Below are experts of layer 3 (counted from 0) of a mixture-of-experts language model. Rows are named router (the router's row for the expert), gate (a neuron's input weights, with its number), up (a neuron's input weights, with its number), down (a neuron's output weights, with its number) and show model dimensions 0-159. Each number is 128 + 32 x the weight over its row's rms, rounded and kept within 0 to 255. Numbers have three digits each.
After each expert's rows: "gets" lists some tokens that make up at least twice as much of what it gets as of all text; "comes before" lists some tokens at least twice as common just after its tokens as in all text. This comes from a sample of Wikipedia text that the model never trained on. Tokens count by the router's weight.

# expert 38
router:140089132161124092114116077044113113164159126064152116101101171128126087137166217040112137166155120091125117188138126119100104152152097106118138117118139166141106199119126079169135089169135087116067158100093041159145091106113050109150044153174121115134129119127119114150198123083120077138127080119130115158088165082142099110125135124141160100163108098180127119103131117168126218136149094153097138118130145128130146156117139104161144134121151090120184086123156090119105151113098143
gate4:088075144235104058133141138136117173140123134129145142142179189083142065092146098099137101143128121104128125130143159098135121150169120104141119122118121161108203147083110126081104116176118165098114150203111094190078129106129090091108139157083128119081102043103092075160160149128107113143094133140066107091090131106104100159161151128173052092079132125140135152148078180140089116142139141114078092155105094157154175137179105108108179111138139202147141117125112120142148141116104155
up4:177155160140142152095202099169147148131138076128084113062135136142096145134133138171119193085149125120152121071074119154143090118157137141164152095126141111142161085128142112113129135139161144119103155048134152153140110101111137149101086115105142167088133127109171147121046119080135123131123169082158162162122175111172152126116121141118156070127117089135088167216126119107111170169122113171183176126156113144141135066080173131117092159100160077056188161140186091060115185116146121
down4:140147147073136141131175138106129161078147080138092135125098114169172081211185131201136119134145113125121068145077102154135148136165144167130120106142085116080100127123118123116145135133107169150151131072158185114159118126148119144170000141154094138185136171130164139094083139130139114174110149156160137133130134121143146123105167100080156146107102157205098120158138108140116179151157116109156123108089115136110146101124120161147083116149149141116121116115105074125169116125160098
gets: " 1", " ", " 2", " 3", "1", " 4"
comes before: " |", ".", "–", ",", ";", ":"

# expert 14
router:185076066134097082162168153108149156215126136142142100106111105146177114138105130123131149105123177124119131124148205126095154133085139106158117130180079163153198158096150087139155156127183146150141142126109121148147100144142162124159000135136116102119130161097083131135116148156148087140204056146179133147166126070130133105139121156101118129142144120081080146114149108128158211172129137100160163151140116139151166103126103157149119181120162221145147082157122101113130117099101120
gate4:123139137058128201153111099093176100198159148066075102146131153091133170130096161102180142133150102129124156126138158128122135096121121119146167126200077120093149158145233125135179139135092160119143119112146105158165122144122119167101115110119169118095087114071136146130131156134146120125194161140130126115120137190128189139170073115151138130146146139182113170113142113114130112151114109093078090132149096176092073154104068122107111176082101066191112141138126120150127160240145137
up4:154138148146143105093169133158086168102106161121160128108147144094099129128108098141080121080129181093090076193123154122143143118177116128150108172074118103147068149088159185128145147112160129108120148163131125153183123134111113129124126203057084126119096143143142111136125143156134145076115155153082114072136164192099118121168137151039078071135112092132145163110119150144154111026063100136105154113106179132093055110136132170114166127134097165109122112088155141191207160120122117
down4:140135139133150186131134107192107152102084111143221093149112143103088079166148188151138083113072156119151067093161153108123113113112173184141141135120115141163156198168132133145100121144074148173165177135157172125128074147161109112165130137208178132122127157033059140110082118101120127110142165137165114129117149079120124104148163140109108105099143129137132042202102167156098155119166141123118143170082073146160072138090096170113153158110126142164125136147114129105132148152156115
gets: "\n", "it", "at", "et", "ot", "in"
comes before: "|", "-", "==", "ed", "ion", "ation"

# expert 3
router:158154130111092131152090115069131104168130103099092204127137163144081100132144170095122157142057109130136149181158142125103156190117093116188121109183141139111131112101127078110149119087175120170085089144125063134123151145090132092159021165103103113140120133213110146133231140122090104127111090133135152107131166110119138113140130120116097090145121067157083146161146147159140184155153096140141153090117123146120188103085109133143136155126112153107167060127107109121044136117136063
gate3:106110144124143143128116145125067124140133099152128190110072098154113083120142124162103129155059089137097139134115136107126123122110185137126171184145160151080088166116137084123142132052132148086115083102117117192116166096077120101186088150132155162157126089119130167099083120102107127196108110174121098097176169141127091110112178093103134085099173024112094151169092158171104112124183134200119136082150112082144121111118075064148102183110150150098175124132137097124154135098129184
up3:124131123128122157154158091161100143116111129142139152132156167105148160148103148095093121133160043206071099110151142102070130125102167069100121180102191180108162085104150164115146172127134108073101128123133164131075173101156093100101094135081160127107097151126137170102078066081151110217107108156059143143150151147117137131096090101118199118125114118111113149132138161037089138178135071170123072080117104073104114169142115141095116118157104102179145157142127112112093131155113139
down3:137166083145133104196130119077141163081151111114110192137167148087127108120178120109159154123105148124104141102174134158191094115074138099092145140153123125142140055181152173109120157128121087121070039096151167158122058129104140127177139118070148178126130112169121141134139113097167143176101154136170129153154162147151086217136093132127127169080150141196096105135132127124114171211127140205150126139132109056168092113097139134161143119109129117126056139132101133175132143093146147
gets: " |", ":", " one", " as", " two", " 0"
comes before: ":", "|", " of", " ", "%", " km"

# expert 15
router:160141136139128120097074133108035153118090147105193173036116171148148055142149118101145147122103145142076133192157131155113140128144118101204134132142106177120187141117115120114135180125146101151104134096064134156098111114125153124153028126115103146219138134171103130161162154141170091130153115135112111119113103119183122120157143132102075159193128057118086099130118153130100178159157081142090125141169101150159115097122082150138075101132114116101165115142168162121095100100073131
gate4:172100106147117126111158124095113131126151131113184148073083139121154144121107129186131111153097149127098133169154118081159088055100090079131129066093106068148139161138102133114176143202078151134113082085103145091172082122156096117118073165171093118085105144137086182146064148119125160139180067168155123078127102162096149126181132145077144156130110065121169093197080119115095123137149149126068127132169107083114166085160118093113159144101177063120150097114140157126094115160163132
up4:119099112075116156115129107115138158175116123158167175142121142125120094144144119194066123131131116069033083160088129140144121090142095074146085136150129130133111141099093155134139132166111116161087126117150152052215103106127108170120079126153103155136190159068143133134114162180144070136100121133161139179176165148116190126084147166108140089137062080116083070108142085080126124093102111149102074175112049070123140153144146147144160157150146138144130100152095153081110126163127146
down4:139147142148087134124203135128158116158146172155162088136089160122083156116146151149125126132049140116072148167151177097134170185092118113081107147154148126129100124208123089112144145167136127155077099147174103144183081154089118140212190148120118128065115138141136197149128095134186151079117110130104088146078103103067152125078116144140112161147144117087158119181144122153177075062166133135184064168116104146184115160159143139095164124110107095126117122071149107152122150115101116
gets: " |", "|", "\n", ";", ")", "=="
comes before: "\n", " ", " 0", " 1", " 3", " 2"

# expert 41
router:105153105173105117141073156064053148178082153146197170117153125120134056107133117100148152126097141134125105147138143154060134144151092064202129156123129125147199181146119114144126185150099092125170172095049094166115106169128131119127047103114129160166136123155085112170206116104152083153169085193074096115139132111151145139156153132129118167161152133111071099120124171123093181165131134115125127149166139136199111141144118146084109151155097130161169125115123149138081145115125119
gate5:120126086176143168114106134115180166128163041121174103110153129158175135155087083112097166143145178131185120115114077074110131118163102097105114160126100127167132104107140140108144136128116125157144106096096082166136115143072109091119047123109081194146155151112186084124147102077075090120132134102114138096050147172089177145090147191171134099110086151160130099086121142154124140170215117188070137148094141078127146043121162149156118111119160149138130147094092141127124135101139132
up5:148183159113176102152192136171128205130088099120163146134170105110141133128116162133135181135123181084112155114164081136124137069151056090128166164113128111123149072170100170105103171101111084148138094081125106131124070161121138103082074146075107127164159141091108135061071147158079054140095155123113137112083142088149141125129114121073202176115125114151143108145158126123085111075081100082084159184138074111092085107139109111139143131118121116104162100122130128128065100151078110
down5:151121117156090137177084106169130087114128106097141093129107114153153141147135119145171132154107159139132135176163104159076130090111128099164107128179139131079122146127143162157128125077096203160124163149129147112109069141127124145159141061135148099139131091073159135090151085141152147120108098131121059218075119068126165158129213125128121177132086149139052108172148094140140185136176171177122112082069067079069116190119137155147144100085165102117109108128166129117065097126130154
gets: " |", "|", ".", "==", " with", ";"
comes before: "\n", " 1", " 3", " 2", " 0", " 4"

# expert 32
router:126142123123159122121120131073039123133109153117141139066157110122142096118117145152158154134142161108111097204115155126101104103100126153166166130148098138161169160126146129130168143138081078190116110094043120175143093171101124162183044138145074129169134158104099114141200120129152092201161108177103130164107202107134097120175118107138106116179131081129083152118143161116142194150114099146061177140137148163158165162129086119119112133067129160122193086102140120175093106128125106
gate12:115149110141109140131136148166110106066148154116093088149109163127141070131209175102141163145091128143145145151121079122075061122162108146169217148141093170128141119085114135138125112158104089140087146189100087133156059106124126113139140128174070127121203141120133145113139219127168123126163178166111128170081156109205114159137154105199133067117106197152132150122143190146148121101134142094173117120121171111125127138120141115145189121121104182101097116167123112141093063110104101
up12:160092198113118156143137097115065153120116140107163112143062131153156183108130145121134145124145077094117035118169086087148137156099118173142151068081096182122130086121153090134144124080067154123099086173142132126138128078088154118178148145166060056091148069118127114099139154118084103123157104127151181156081155121092107176152110135096185121147205140123140081104125172160088145101110113141137126163132169066090105127117078101119139158146103136168122087088137123146073112104107168
down12:130129079116177137109099110149198136123131140152090112119099081159115149109111086100157134106145128075159123096185155050135107149173178153134105141114109112105115172107155146112082139164143173093181118147151083137158119108117191154122035124144128158114140160175126140097176117102114178097052152148125085077109126178153146108144111181124131128140143121048058115086136101082187103141153142149098110054158141105133106073150076089096125119088158086166106117108108123068184121131129112
gets: "\n", " |", ";", "|", "==", " June"
comes before: "|", "\n", "-", " 0", " 1", " "

# expert 45
router:192084104117085134143076121090109150199121166125178162102130156120114068110104176134101172104122145113088114096122143159085132153158115114126151117164139186112156169084129114190116196147148097157100133106120119184152103191149161166134042110175128107121120165132128159092146174103156094120122085110113040135131120088107100118132152131125127139137159155098113149073094109154141174176151087143136115124155136140150187080212135158110133151125152234122134118138143171185092129107157105
gate12:119116131161180112104107081117103177172149098171140051117141135176154140073149152134118161146120143126118129143107170130106169162124090094138132157161133143026202111095112135100095140100110141118169101091110125141105122160193165146150120140126138138165178088126079136161158130104164135116121142107082147120197167115106115196059136122090103118115181138124136213089155184129179156095147162111165112093146170108090097083162206181140085100174096118128159159147132151116146117153105169
up12:092133181113197138154110158092154115125096091111151134154117124136129141178073175123100129106095140114108123125129144116156113120130098136142135090168098125057098125146147074115093098139144173162163123139110190163129141128181088117091099112077141165172133160123126083167141093089119199117142183149112060140077090114091121117099195167146125112115070140181112089077207180187176123132129141125087141100084120090121144197105112129084098150145140127151158129172168101155122119116217076
down12:137082148141217096180170141098150115131119121134125112193122175120143156123143064140122156169085133194161124116096134111186101117075213134156109147133105114136129099121115112155141070117108093163185140186098101058088128131133110145121117101110069131084082107132151119086130139102159148122112143193104141138152168136177136164162164132080072137131153122139074177142155105078160167152076142121139190159168165089139092110098108103060126155124087116093128116118138117125180159118202103
gets: "\n", " in", " at", " of", " In", " on"
comes before: "-", " the", "==", "The", "===", "|"

# expert 36
router:157140106150099121142105125037100149187135164141164116092147150158086106084101144138181140090117118170140124159126111133084130178107085143167117160139076144118132141108081097117161116135130103153101122110137106151135113145074026165131077121165110137184112114155098120161144138141083054143147096171136124119100160109153108123160129119107115155223141116135123135090112103118113141136142186124112115142157083126131158059146128167169061154153118123186159060199132143180034107141080116
gate4:191146140120168180184167135113137057147162084031157144159076129125082071127116180147131125158145072157096147111197080106070171145095101166133154106142099104114123131110145157129078127123134161114106123087132071159107109129140149136121094092100098173105084146145116127087076174119141086104166159186113141143138123107129116136163109135136157155104113105123176142169161138073112066106143071104191118127169118119146126117103178120152100201094156125187192143160148161120111174157115145
up4:060132125186151124135173132179171066128054147180136149120114155083139106167131150097165153122146114131157129099099082091149140079204123080091084108156134135149138127146093083094142115084153085130076187139100142184092143112113156111071171102153105131125190152135098091147128140127149083132081094129104116157101102149114122072093164123123070122197102120125145166127144115145144166115173104051098196132133155099157168212137130153163089093136127164135116154143159087121125111095090100
down4:129161083112104087154117091129140056129141133096150197152172101153081109071112174104165124106156142099074124144151071129163118131088124126170110116187124129115117100089132183139125146130081161099098129105167080170123054158086156128099104148107081115044112110124114132118086123128185102088144090153104165126130162105123115119174071139131139193091132154065157098128176130145151090109160092149122070109140097108152108125102143120112170120123185125184200148199193162151113166140115107
gets: "ed", "ing", " it", " was", " and", " is"
comes before: " to", " in", " of", " for", " as", " by"

# expert 17
router:150082110088124083126162081020130096144148121083123155130150144113110064159165159107098095158127173106089143180089090120103170128140107096140156098117165203118116202143139111122135115128079104134065133109091113128161120132151054111131000181143103120144120149102108105170172146100082134156145114146133139134159149120133123087121129165120149093132070077157126133129114122130095235119158080151113108112107129114140145132109119151144097139134157067132156095146115106103090142148122140
gate3:151107140078160169107157098128155169147151147151175114112136088075171197192153092173152136137113159142101118148093092172175138150102127116115149146175176168099181139146144145097112105167144116097123144142135169115103136143181109100100108127070129125085076063075120102144120117105131070154159161156144127126089103142128079096147115143153108212142081192081135132152108138123123163134138135143107098192084147118194074135079126132135136205154112179106076059148159132152132094084159080
up3:066176087161109134111161147151135120165112163150135118089140174167118068149137140116135145155166168092178119136160147104132102156122156217133135110158140143188132145092116136104129137136130084102099158161168130102102094081113130160107122105141116159102183143130164119091128089097169173023137151133125135103143093120157131159129122090086156172175139091145180170114142132250142132107182142177107196131110094168080168154135171166135120061107127119117083140114138141117131143121153209
down3:089121178128150102179148099141113112151139143153131136146086069150136149173122130093134109110125096076150124099126113136108134090138056174113107107156135110076052110070125133096130137153180124117085144105125107141127164136113138110136071083142143181145174146106143146094128077132101119068177090181158127066091130134179123126164088126158113094148131137170085137201161142101090147171132131070079162176126156110084219166109083127161152178091150130117162068102081190113169168100128142
gets: "1", "2", " ", "0", " 2", " 1"
comes before: " |", ".", ")", "–", ";", " ("

# expert 44
router:105091128075092101141096127037063127222112187074113166093140149102158074111150139142156111081090131156125176124144115152078095178106132104154126076183120151130164164112115121108188101123117123133064159126126114124118127131110131102152082123112118140175135166152107066176171115056113057167154126150082162123118126142142133069151117140129059158168084081135075133144138153158122147105143147132097141135129140183141147085168118143183135171112134111177154107152149159173075108100104143
gate5:155154190135091146166110149126108193064123097119113140151096147111105164118077126116103145162085151132129209154170086118134128212144046138132129131144139129087075092176136143116132075058162131128190126150149118096129087126119113151126161131162083163142140151191092126188181148093076092131154132155098141138093113151114133105072144081162089110120120091115133131132081110160107114095149099128095188112066092172096121132170099170177107084139139117120135079134109119160081080088151180
up5:135113097154194238119113170103128102152120117177071208162113135183146065133158127094141145090156151184134155143144166098110154122159110153114154165150113129153132142135139126111135200107148128123118125057185129152093140136166116147113081082184126168188108092094113133172130154179124091094123103084148137141198164139186151129159157124092135132182162152124122134075100121131149139118105174084139159109105119186073094159132125080078161096107149101100149176142138155149187145114110150
down5:148119129172187117102162087116158143207171144105123202025073109077146114145151119084177128136151120102103043131056112154050123116118158126066172104154180113174104164149188125144123186133136087105146129102121150201141133145180089136122114175146091070143137152113138093111098122118144133075149116125096125120123148180138104131125112114133171133163129114101079187124098160098085123105116081145158129116188110144111136153149169159116096116141147133145097109138099102111093088080125150
gets: ",", ")", "\"", "s", "),", " team"
comes before: " and", ".", " of", " in", ",", " was"

# expert 40
router:137124144147103089145100107060119158174079126102155141137177144127084111101124152154110189100133118141094129128108187165072193183136089115119147095153142200082181178146115074176192097145164112138111121141091135135128091201158107174158082156156092100123114172139091170167119162077106065137144102095114094103099135124178107096153157135083132164127123198130086125100086157162106168137127100134109124116141104141194115077168088154118119161128094133116164122083157144186088146101098096
gate17:125162155177148138181112114175164149069106087098101146162131116117107144149085118146180111202131191154140131115114117172161068131120025164129169134157141141108112139103134074063131149125144148172145087083106123134143102172139190157091149120155048145102123100145136132148157168141094160136094088129078107178108160105148123044156127098166148142124104154127160103119141083129185123066062159103145113110158125104114144172136133153102165161132111151096143096115120136087096100090073197
up17:054128149070119162054146130091184166119101108130089131132110072133127078112070131181152100180117110126125097125185176164128109172153145101116142125114114146173160092120162124044109111167110084119110085183114156149066193110159135148140140144151108118110147135153107110135121084075092057095055107122130141132151111139102140093054117130100130163117157155149138133100127149169104145155112102152163110144154107098151167136151176055153072125054130141182176144118131112120138145069103159
down17:096112093180115174150092157141086104066066115096125084177094105111092145130106170153077094113131152080120126130138125192149135180104141118106132148139154138137071200133169068153109132159102079085086135152113113013128126122084103125182160164136094098108154151134110144158115076095104137165091133106062172110155188113114136094130159108103122112090115150097156110134104173117147087137115103146151161154107101143132129046104154143158143050169092148135073119106109154163097138177111120
gets: " of", " in", " to", " by", " for", " with"
comes before: " the", " a", " his", " an", " its", " their"

# expert 21
router:123133154128112097159072110031153154163085113123193140095168127123072125116103152151156203122172118188121091129096178122084182179097075114143142107159099192088153177143105102140162094114156093141079123114114148145113109161097087154146080116193084085167117147119130127154144173117110068129140113125138097152102135112156117140156147112114138128132134151159084142103084133168133176143118114124095128102180053144123110059162115179168091169111144114137155154132184159183058147122090120
gate15:157091173150146145201101094043137127140069144145098113084138154095155094138066105125114139133104142118169082092109147115134180137093146117170138175123061116109149169154130158125142128108120074127118115103089168078129107127112092121107135150136136092108144109103145068090094139088129142155124087123157130121172146092121105158104134126096102135111079067145141017149133097131078136123086090110096048156170118107164097107118099143098116098177187082118148095146112107147190172182142051
up15:131139146099136115089099081151142145110181137089053111102151057158138128187197152134100108117048093149088121101130123083102132075144131147144100122144105064138182071122125112127122122128144119095074064105159159083112134100143141149130064146148139174111116118153184149149096055084080135094153186141133126094116149151146092126079136076151146126151142159184086169162127177122100170115115114111111126131098120072123149130096134097129111131179163087155164184181110082086137060088124141
down15:107142126137100141122097082156136153102125068067199179070146127123140130161169121091092113169135089124044114141149109157067144126105126107127120194131091143065109096080099075096141131201098151131129135117154106129146130139146159083068108170079126111163143180120103123155156060175108086060151083148090133130109154155104110108100116125131126114116173152139155223122152173101169101124150106152138149143105185180173108156130161140125091099092079150152130133082102104115159122154114186
gets: " of", " in", " to", " for", " on", " from"
comes before: " the", " a", " his", " by", " their", " its"

# expert 30
router:141141147156113126154117154041129127191118168122182134088166159141069126102125128118158161112145104147136096164106146140091161171109089177141118157139106188097174153120075094166148143137177095145078136087092099135158104165103064171157083117159087102148122101180062134183137158127093054114130089177101107107107170116177163124137132119113105148150158128122084128091081105124075132186126179117132123149135100142137143064162103184148074144105095109132147063173131149153068097148088108
gate15:127144066166130134207111191083143145092187075109160140193132171130087138147154114098129140100137124108129131129146150142120162131134144138169116097157138199112144113186052133166124118134165148139071092173159147095118037169132112083102111098147081176097049155145114109118163131063146130096120107138145126125118078108128139137158084164099101104119126191118098092089126052113171124119153115148161155115100149116149176104103144093116176132083124076059174140119168172088151122132129137
up15:107174112136113170122135181090162213101099138146124134178119126130059115075141071107163135107149164133091165182142147185135138092137113182226082145111141208115150162094114143096112103140079128129068111162170079156131125140122175135035133136132137077095094113123129131107145140112112134154168157130107145134106130113102114112114143174098057069104182128151150103078138093170132102158114109102137179143097130146118128155124072121179198180128118163106132139123111079132157138103088107
down15:170145144127092114141157165145166130111108169148146041156142153154122147072175097154157151126141131103174095172142103080149136113176135091110143080152166116126168141115098124100168125185166151159054134160131130082132153164078100150146115081138118094151115078162108127129135181083145099099115188130131095048158087070172130130150145144227111104144131134185136112146141087222103154160090127147196110138086134131145160112163085145119178138187149142122103132106135144142103110179129155
gets: " as", " with", " of", "ing", " for", " that"
comes before: " the", " a", " to", " of", " that", " in"

# expert 19
router:135128144194127077102123073091089113153121135128126152037133201134144091125144168139122157124141177101157106185086115145101145137128072119112129076096134121080120127100104099165125131102170109143092103138072024142136121163116052164153051176098087134149106139100104141140166121132151128134161151151076132147139146148130111083167150136128110061130117099138111158101085181188120255151125105156099119153147132143119137120172119137106147151133100152132170097114146130137116131158079078
gate5:114163209192162069167072101126095197133085100113187118155195119113145061145181145168157157145143119061137115147115153102112148090108078191159072139116145105107139188125117089174124151120147141125078148149135110112087176144132098117144131154161098143076133155158107062171107184150113107119146129193056158081133103091132163059140127101163159119119136144119084121102118143103055130111117138088083102118142127121168128108144115112131159141103105183149113134155126140151112066103102138
up5:126105148161122099201109079129073177122101012081176103143180128095180112151172122187176161103117116058069126153076135104102203088092132168135121088177126153147102129137065163173097105118126156138130082100105113089140153113134117120147167151134104143086110108119100090133138141189161139153184163137066153097131129106080121104183145116146149110071110152100162152101140144129097091101120089124170149084122097122121148132135121154132156144096104141147121154129128091124097051148084147
down5:137188157154103147133091153099088077134164148096121102133162143148224135145110092210120176111104128130143146160091155130106099110125122099183146143115122098084148175156127127161088135119124143189103058113139151132151119138145141140163238148157059117146107180133109167174143106133136152148098112147109076145128153148121094137118167164094149130140150200109095069153105117102132086144137121112090118048104114092173118138070110114121203188131091090098080136113120130108118084121188144
gets: " ", " 1", " 0", " (", " 2", " 3"
comes before: " |", ";", "–", ":", "O", "R"

# expert 39
router:124074118169099110114074103051044174101111103137134129060148175129117107147176124107146178090070127158114118168126123177120177196129077095192131104119082179125145172118129092149180120134156079158118134097087134133116087145061154143110077068173076082141104196168125138157166140098091082193188121149081114111113121092148134091184150160123100134117148117116118154135101155143092171133146149151075159112147126148157156131141079148145097166125127154135148122161153162129106110116122121
gate4:131087110141099115073197128105125170196168115111126110130148088093130102112150063169131175115121121167071040147149107110152157138121112117112126109081114114144119103067087114139129119169047135173138094156091133159123116154131139088147135133095101116116157156108189157154127095105122109223133149143143130125118088162162083139154161161204103154101144143105084188149148111119193183145190115136110080189168109096128157122161146134110080133151156048147129159157153140104088148156158128
up4:161100094164128083082154094135129116113140077142126075151149171143095105047130160104019146115127085129126142149150145093126143185163104106097115103098076145114083099101080166176162130117105139152094174069154138127109102118110148124087186104158100080155151133121122104120162107091109092137143182167092111132153084192129088133162162176178096141133108159064165138137138121045145113126126124125143102143124129140122122093105134124078103087142132104154164188133134184233114160118142104
down4:069056129094118052163085083097157154188131172225105128179158074132116175082129128133136138129095134089130183126166160090123097125152156169139142141099118153078150102107124119144148149091101115078143166181117164091103109104096177036159121147100165153142138118139080125159085139103135119123113120131146067172102162129138160130121082127181155147142179115101157096121173149125154131106087148141063177159143143084124098113118088089162144111169073102128114175124116089176131140121173143
gets: " |", ".", "-", "|", ":", ";"
comes before: "\n", " ", " The", " In", " \"", " 1"

# expert 35
router:172100176132126109108104107045074122151156178094147110079162180104145089081115149106144126074134166152099085201157155131110111187102092094163162094153077166075133155128098072209152088127175115133140171115130056162111141165154086133161100132127097114150120215086079123106165156098112117131139111140097129070091142112170122126117087139090141127182095158116133152099164140154095148132152156164131141146150098129161185167099139108158131172101111128150176096162112149139098085087137147
gate14:129121071153102124156123066121088166142107130135137052120129198080121144153171190138138196168135108125134151187144152100154131080064165059119080120135109150136144105187164145136166136144143136169136138152114116104130112146103162097096114148091177091108129113105186118151140191094074156154143115136128148079102143128168119227103145120099118142194110116132122181148078166150174131126162141174155103101135112142126100132159139154092141112115153137131191065073140199172144131185135149
up14:151131173062125150144125131148106125142185132133128145139109098102157131108146122134085142117117138115092170118132161118062143089145158141096093143162167124124097120093141098136117106143087129107117126119154052104107110157151115150154207183206162120099124196028162119095187211150100162133172123170106201133213149118108130133181132144146137154087095151136166133176125078140062075149150134110089097085162173128121160153083134091127069138148115110161074114131105140131152102141116120
down14:149157104143079116083171141082122149134082153157176081160104100079126142065132137136179149152156116142126169110137096136197129138130125134114130134044111098105131141114165167065162112115159124165122129109110150165150073095111118140141148112077115124157147129132112075171195112168162138086137122127075143134105187148076139180155146062134108136080207099146161144124062105107064113175100130108127139168127122187110041167115124085153174133083111167142160145161119094125113123176162087
gets: "\n", " (", " \"", ".", "\"", ")"
comes before: "\n", "The", "-", "==", "M", "==="

# expert 10
router:153053126108110168148126102030079099157141146089166179101097176097067101081188100114157112092091142165115142133121149146112110174137094102137167091151108177151110189090099121159160062121120095114140159119139158159084113157101173134123110081170089125127173164106101118175187090115126109148140130159096116085112116132138125116142129157117084117090162127107090118148085177156133171154128147144095208126156103165126136105140128102157123133086082150160151162204166150177075081104103098
gate4:087156107130126042163083118160122122142137141148127148152156140134118135126226102098144114143155142136114079101109151046181124149190110088070173156127147200068140141098127074057131096144172163147110045114124088127104119139161129096099116105219146125129100122082114129147122132085109144103143128134116090130148082176073162097168075116137103139157148111159136144085175135137135119115148094115139156118127153096143179127153160140144077189104150073127157175103152182166117150129095097
up4:142111161151155114104106175114149132115139127153124135119144104173155138144118184089142147109077054100183103098168105194094166149142138187189142166184155099145188079110186172173176110128105104100162099111105143133168155115123101089136112113111126103102158084169093160094077209102107109138118070173147123094115149115147142114128146175136101154046175114176131126142105124138057118139137147142144093170129113141112080106108139156131142061183135173168171074130111103084172108153118092
down4:154137147112150087150107085173166128098136102117079073144112098116172076120133164123156110156182053114092124121098131101134105154096119136158093099146140169075161113160117100145099087160138170162129155143121091110092081151132160125139142103082126071163068143150135133169157105105125087089099103148109073057180173059128079120066109092172097101140113136093157171059188177126099127143145144099149164130122138149062162121109104166124088157082111119084086114191097171087120169147120145
gets: ",", ".", " and", "'s", ")", "),"
comes before: "\n", " The", " and", " In", " He", " It"